From a checkpoint of a small mixture-of-experts model trained on Wikipedia.
Experts: 48 experts in each of 12 layers, 4 picks a token, a sigmoid router.
Below are experts of layer 10 (counted from 0) of a mixture-of-experts language model. Rows are named router (the router's row for the expert) and show model dimensions 0-223. Each number is 128 + 24 x the weight over its row's rms, rounded and kept within 0 to 255.
After each expert's rows: "comes before" lists some tokens at least twice as common just after its tokens as in all text; "mostly gets" lists some tokens that are sent to it at least half of the time. This comes from a sample of Wikipedia text that the model never trained on. Tokens count by the router's weight.

# expert 35
router [120 130 144 131  89 140 148 160 130 130 129 152 134 185 110 147  95 103 126  88 104 175 142 173  94 153 150 117 126 102 169 115 121 123 131 149 156 124 156 158 135 156 120 171 148 144 120 104 117 125 149 125 131 124 131 152  95 180 145 137 147 131  92 136 129 137 114 140 126 123 144 148 115  93 147 162 119 104  90 112 138 113 177 167 143 176 122  82 126 115 114 121  93 133 147  96 131 115 100 143 105 143 187 107  89 120 141 148  56 122 128  89  70 121 165 151 128  94 136 140 166 122  84 118 128  82 144 131 132 103 130 149 103 145 114 130 152 127 108  93 140  99 111 184 136 137 132 152 144 134 132 129 188  84  81 108 130  94 135 144 132  94 161 112 145 139 145 100 164 147 152 143 123 118 133 148 112 152  93 142 113 135 191 140 133 156 105 109 128 126 144 108 121 139 151 162 152 131 131 113 132 143 119 143  92 135 132 122  97 118 104 117 108 127 135 129  90 166 156 140 121  86 134 121]
comes before: "\n", " ", " 0", " 1", " 2", " 3"
mostly gets: " —;", "|---|---|---|---|", "|---|---|---|", " |", "%;", "|---|---|---|---|---|---|"

# expert 24
router [118 105 172 125 136 113 135 131 118 152 151 118 114 177 123 147  99  98 142 113 104 145 173 155  98 146 130  93 127 182 147 154 138 145 194 160 135 137 108 133 134 130 127 132 125 172 153 135 152 121 120 111 170 131 138 128 110 155 127 153 161 139 105 103 141 150 142 155 143  98 116 113 114 104 128 157 110 175 108 118 137 130  93 141 130 171 151 129  82 151 164 120 118 120  95  79 149 154  97 153  59 119 173 114 163 126 120 123  76 128 141  87 118 116 145 111 120 101  93 113 121 143  97 109 136 101 145 138 153 129 127 167 113 147 136 150 131 123 127 101 157 123 150 134 164 151 161 119  96 161 121 132 114 107 101  97 127 132 167 102 119 102 146 108 139 145 106 115 117 106 149 139 167 101 115 185  97 130 149 177 153  88 181 161 174 114 126 156 145 121 126 107  89 138 111 134 120 111 127 139 154  99 188 120 104 140 151 120 102 151 129 104 108 123 121 126 124  96 128 171 117 108 129 139]
comes before: " the", " to", " by", " as", " in", " a"
mostly gets: " used", " such", " known", " announced", " served", " released"

# expert 25
router [151 123 123 108 122 126 135 154 157 162 141 111 135 147 129 123 124 103 103 113 121 138 111 144 142 143 146 122 121 107 171 159 145 121 165 170 137 151 144 146 113 159 117 153 140 178 131 113 145 145 135 105 103 109 177 137  98 145 166 113 144 179 108  96 135 141 136  91 102 154 150  96 124 133 117 136 115 148 138 146 147 130 115 109 143 166 126 126 130 153 109 117 134  89 136  89 138 121 133 145  88 142 133  73 113 137 112 120  59  77 133 109 104 102 128 127 117 107 116 116 160 107  83 112 149 110 136 123 145 119 173 145 114 134 147 126 141  68 127 110 128 130 142 123 139 155 120 134  95 117 159 121 133 117  91 114 143 141 182 125  87  93 183 141 119 149 134 100 101 125 133 134 106 123 117 157 117 116  56 162 126 119 145 164 169 186 108  78 111 171 128 124  82  96 131 126  93 148 145  82 122 107 124 130 118 149 112 117 103  93 151 102  97 136 145 136  93 134 119 152  93 106 109 184]
comes before: " the", " he", " and", " a", " it", " which"
mostly gets: " which", " where", " when", " while", "',", " because"

# expert 29
router [132 143 137 108 146 130 127 129 111 174 112  94  98 150 116 142 157 126 131  96 119 147 164 170  98 169 118 176 117 114 154 173 119 163 133 150 140  92 125 159 137 154 105 104 138 137 167 113 125 134 119 126 163 118  92 140 115 126 195 155 185 165  81 124 128 117  83 116 132 107 137 116  91  88 138 118 138 128 124 133 109 131  92  92 159 159  96 118 143 142 148 158  99 132 158 124 164 148 110 147 130 152 181 116 141 156 129 135 107 101 141  88  84  95 137 169 119 132 163 114 150 112 104 100 176 111 172 117 134 132 134 183 126 133 114 114 135 156 106  90 137 116 120 129 106 189 158 122 132 128 131 124 153 114  85 124 119 170 149 134 103  95 153 130 128 132 111 141 126 145 128 178 157 134 147 109 108 134 138 134 149 124 168 126 153 143 129 134 159 126 112  91 128 106 182 150 116 104 121  99 110  93 151 138 144 117 127 103 100 129 141 127  81 156 122 149 119 153 111 120  79 110 112 131]
comes before: " of", ",", " were", " are", ".", " in"
mostly gets: " they", "ers", "ies", "ors", " people", "ings"

# expert 19
router [107 127 151 145 115 105 175 149 114 145 123 161 165 135 140 143 122 113 154 120 134 175 111 159 120 121 164 119 154 154 155 157 152 106 156 159 153 115 152 171 109 139 132 132 141 155 146 111 111 106 129 149 142 168 158 160  98 129 139 119 139 175  99 130 176 133 130 118 130 114 102 124 110 104 156 143 108 111 105 150 121 166 126 165 123 164 121 120 144 106 150  82 139 112  99  94 140 139  82 137 102 131 170 108 127 144 169 133  69 110 139 109  64 134 159 138  87 108 116 123 148 147 110 136 177  69 126 148 159  87 142 146 105 129 128 154 166 126 145 105 124 150 148 138 153 131 137 174  94 137 142 135 105 116  90  86 138 128 141 173 137 115 161 133 107 159 151  92 122 160 125 119 116 146 134 134 132 149  78 138 151 115 156 122 153 155 123 133 160 144 112 107 118 117 144 159 126 110 120 110 123 115 119 115 139 138 132  99 106 135 143  94 135 185 102 139 101 164 107 151 125  52 105 138]
comes before: "\n", " \"", ":", " ", " The", " /"
mostly gets: " =", "):", ":", "|---|---|---|", " :", "',"

# expert 30
router [112 157 134 182 139 101 166 154 161 159 164 175 145 163 138 135 133 103 160 112 134 132 112 107 140 157 133 164 124 125 156 178 127 133 148 169 119 145 118 181 135 174 171 128 140 113 151  95 136 110 119 122 120 121 119 147 117 152 158 127 171 150 108  91 119 130 121 105 138  96 125 110 116 106 136 161 119 127 115 113 101 148 114 147 165 170 132  96 164 119 134 134 135 142  80 101 133 157 115 128 114 147 167  80 101 135 144 104  92 152 106 121  84 120 149 153 116 109 131 138 152 116 101 110 147  97 152 171 138 110 162 147 118 133 128 193 152 114 111 116 122 107 130 173 168 171 145 130 115 164 170 109 159 104 145 129 134 162 163 114 123 100 132 119 119 179 141 124 125 119 129 118 108  97 147 163 113 135  88 148  94 115 167 167 152  98 145 127 137 113  95 109 161 115 108 165 160 122 150 122 144 128 165 130 163 156 141 101  73 120 120 114  85 121 137 141 148 139 129 119 115 130 119 151]
comes before: " the", " a", " his", " their", " its", " an"
mostly gets: " for", " at", " from", " with", " after", " during"

# expert 17
router [138 146  96 128 115 100 143 143 139 135 168 112 132 136 114 141 113  79 135 105 114 132 149 144 115 164 121 116  86 153 145 159 130 140 172 136 157 152  93 160 121 175 105 124 121 111 154 121 111 141 150 107 130 130 144 151  81 121 150 147 158 145 120 120 125 173  99 107 160 128 123 148 115 106 131 144 140 115 105  97 182 142 101 122 175 141 141 127 111 125 149 144 109 113 106  96 167 133  75 142  95 132 145 122 129 149  98 133  88 109 150 113  89 107 137 105 146  97 132 115 145 114 112  97 154 112 143 126 133 117  98 140 122 156 121 173 151 122 135 117 138 110 102 130 173 161 137 123  78 113 109 149 154 108 101 107 150 141 172 120 137  69 168 131 128 157 159  97 112 115 164 175 148 155 134  94 127 163 175 139 154 117 165 115 152 128 113 134 134 152 130 119 102 120 128 176  94 116 138  96 148 142 159 132 137 131 148  73  84 146 126  91  92 146 123 105  90  99  96 129  61 103 118 129]
comes before: " of", ".", " to", " in", ",", " as"
mostly gets: " more", " well", " less", " points", " much", " too"

# expert 1
router [118 144 127 121 122 141 152 123 140 119 153 154 141 155 116 120 132 114 138 125 155 150 136 146 103 126 142  98 124 120 153 147 144 150 107 128 159 136 139 145 110 132 110 159 145 151 175 135 111 107 143  97 142 108 119 147  97 127 153 153 144 125 112 126 161 133 123 113 157 124 142 148 111 133 147 126 113  98 102 105 158 146 133 119 167 143 112  96 143 124 150 126 118  93  84  89 104 108  88 120 123 154 160  96 115 149 148 122  74 112 134 107  62  84 137 133 105 121  93 131 177 113  91 134 155  92 151 130 155 102 141 140 132 139 126 116 140 100 128 123  98 135 106 152 170 189 159 133 130 132 112 108 191 136 115 118 112 147 134 124 122  93 160  85 150 198  82  74 122 127 181 183 146 105 134 158 122 146 119 138 117 116 154 116 158 109 160 128 127 149 126 133 108 133 149 141 157  95 149 128 138 150 177 135 111 140 157  51 119 117 119 106 106 129 115  88  93 130  95 121  84  91 109 154]
comes before: " |", ":", "–", ";", " /", "=="
mostly gets: " ", " MF", " FW", "Personal", " %", " Votes"

# expert 41
router [116 127 107 117 111 122 128 108 160 143 162  98 113 138 105 122  96  89 181 132 156 150 144 152 145 133 131 140 157 126 112 159 139 118 158 162 103 113 138 136 112 163 151 121 135 152 145 104 159 125 113 109 122 107  94 183 126 145 123 120 155 105  82 156 119 128 113 150 118 114 141 128 139  98 152 134 140  90 103 110 144 151 133 121 115 183 155 154 159 143 151 121 119 145  95 113 155 129 137 147 108 147 164 125 112 152 167 139  88  96 160  86  69 122 159 135 109 115 118 130 128 107 114 117 169  39 129 157 172  83 115 135 105 123 139 153 138 112 125 133 133  90 123 149 151 153 105 130 123 121 154 121 161 122 133 108 122 171 177 118  96 115 164 105 132 167 132 100 165 145 154 159 181 100 147 149 116 160 103 183 124 123 125 150 137 130 182 137 130 139 100  89  95 131 166 124 129 105 136 106 164 140 122 120 117 151 117 117 100 115 132 103  92 174  89 147 124 147 110 131 115 127 127 139]
comes before: "\n", " The", " be", " He", " In", " It"
mostly gets: " not", " would", " can", "\".", ".\"", " will"

# expert 8
router [170 130 106 105 130  75 172 160 122 174 182 108 127 117 113 161 110 101 110 121 106 181 111 149 106 141 139 141  88 128 153 137 142 139 150 166 110 158 129 106  96 146 120 125 154 151 119  97 131 139 166 110 120 126 146 154  97 142 131 134 130 141  78 119 120 130 154 101 110 161 144 125 118 114 129 173 119 137 120 143 108 158 126 135 102 128 110 137  93 112 147 147 143  94 132 116 136 147 111 143 121 150  99 122 107 172 122 123 121 132 158 105  91 119 166 151 117 115 117 148 145 108 102 133 132  94 147 171 169  96 178 183 108 141 127 160 161 104  93  87 123 149 126 141 156 138  96 157 121 115 171 127 165 121 128 104 148 136 161 146 139 107 170 140  94 144 134  99  94 105 156 163  82 101 164 129 104 107 109 150 110  89 145 111 147 149 112 143 116 142  86 113  90 118 105 139  94 122 137  96 138 114 152 148 126 153 150 100  75 104 136 100 103 170 130 138 125 129 146 136  87 108  94 158]
comes before: " and", " which", " but", " in", " who", " with"
mostly gets: "\",", ",\"", "),", ".,", ",", ".),"

# expert 20
router [145 150 124 155 140  99 160 161 118  86 151 139 143 158 131 123 151  95 138 122 145 134 134 163 125 162 130 132 144 138 148 171 128 155 133 158 126 148 122 138 114 140  97 121 156 123 156 140 139 112 129 127 154 130 136 153 146 127 125 120 121 135 115  95 125 110 115 161 124 112 142 141 108 128 127 135 104 120  99  95 101 173 145 137 132 163 144 112 148 146 126 111  73 147 115  87 146 159  91 160  70 158 154  87 101 136 169 108  91 154 143  93 123 101 171 153 146  92 122 110 140 112 121 148 144  56 158 135 125  86 145 164  75 143 147 148 154 119 110 112 103 145 141 152 181 157 162 122 106 197 117 143 133 113 123 145 141 154 148 156 155 126 177 141 134 166 151 107 122 131 150 131  95 176 125 144 128 133  90 152 114 165 138 152 140 136 119 161 109 126 125 104  95 132 173 145 137 133 140  96 164  97 169 134 104 152 140 118 132 111 105 116  88 130 151 122 153 163 144 162 103  84 149 134]
comes before: " a", " the", " an", " been", " his", " not"
mostly gets: " was", " is", " a", " were", " be", " an"

# expert 28
router [122 165 125 160 136 119 138 168 135 114 147 135 129 167 149 147 129  92 114 131 113 159 139 135 110 157 114 158 121 132 155 116 125  99 155 160 149 142 141 151 125 127 136 142 152 146 131 104 104 121 127  98 108 102 139 149 111 133 169 158 160 115 138 122 130 146 123 120 145 132 119 155  98  82 153 112  95 106 109 131 108 134 145 132 153 127 118 105 126 114 163 149 148 129 117 124 152 121  46 136 141 155 145 113 106 111 126 119 106 118 158 103 120 113 153 151 129  82 154 107 132 102  86 124 165  87 122 136 146  91 139 145 119 112 118 113 130 105  93 114  89 154 119 187 194 149 147 153 110 116 115 137 179  72 107 113 121 145 143 142 103 109 166 104 110 130 156  76 112 108 174 146 167 126 154 116 128 198  87 133 121 140 165 138 154 156 124 109 107 126 140 120  69 105 142 180 126 116 145 151 137 149 145 131 112 126 141 105  81 115 139  70 121 151 115 126 103 142 117 139  93  86  99 149]
comes before: " |", ".", "%", " 0", ")", " ("
mostly gets: "%", "000", " km", " ft", " million", " mi"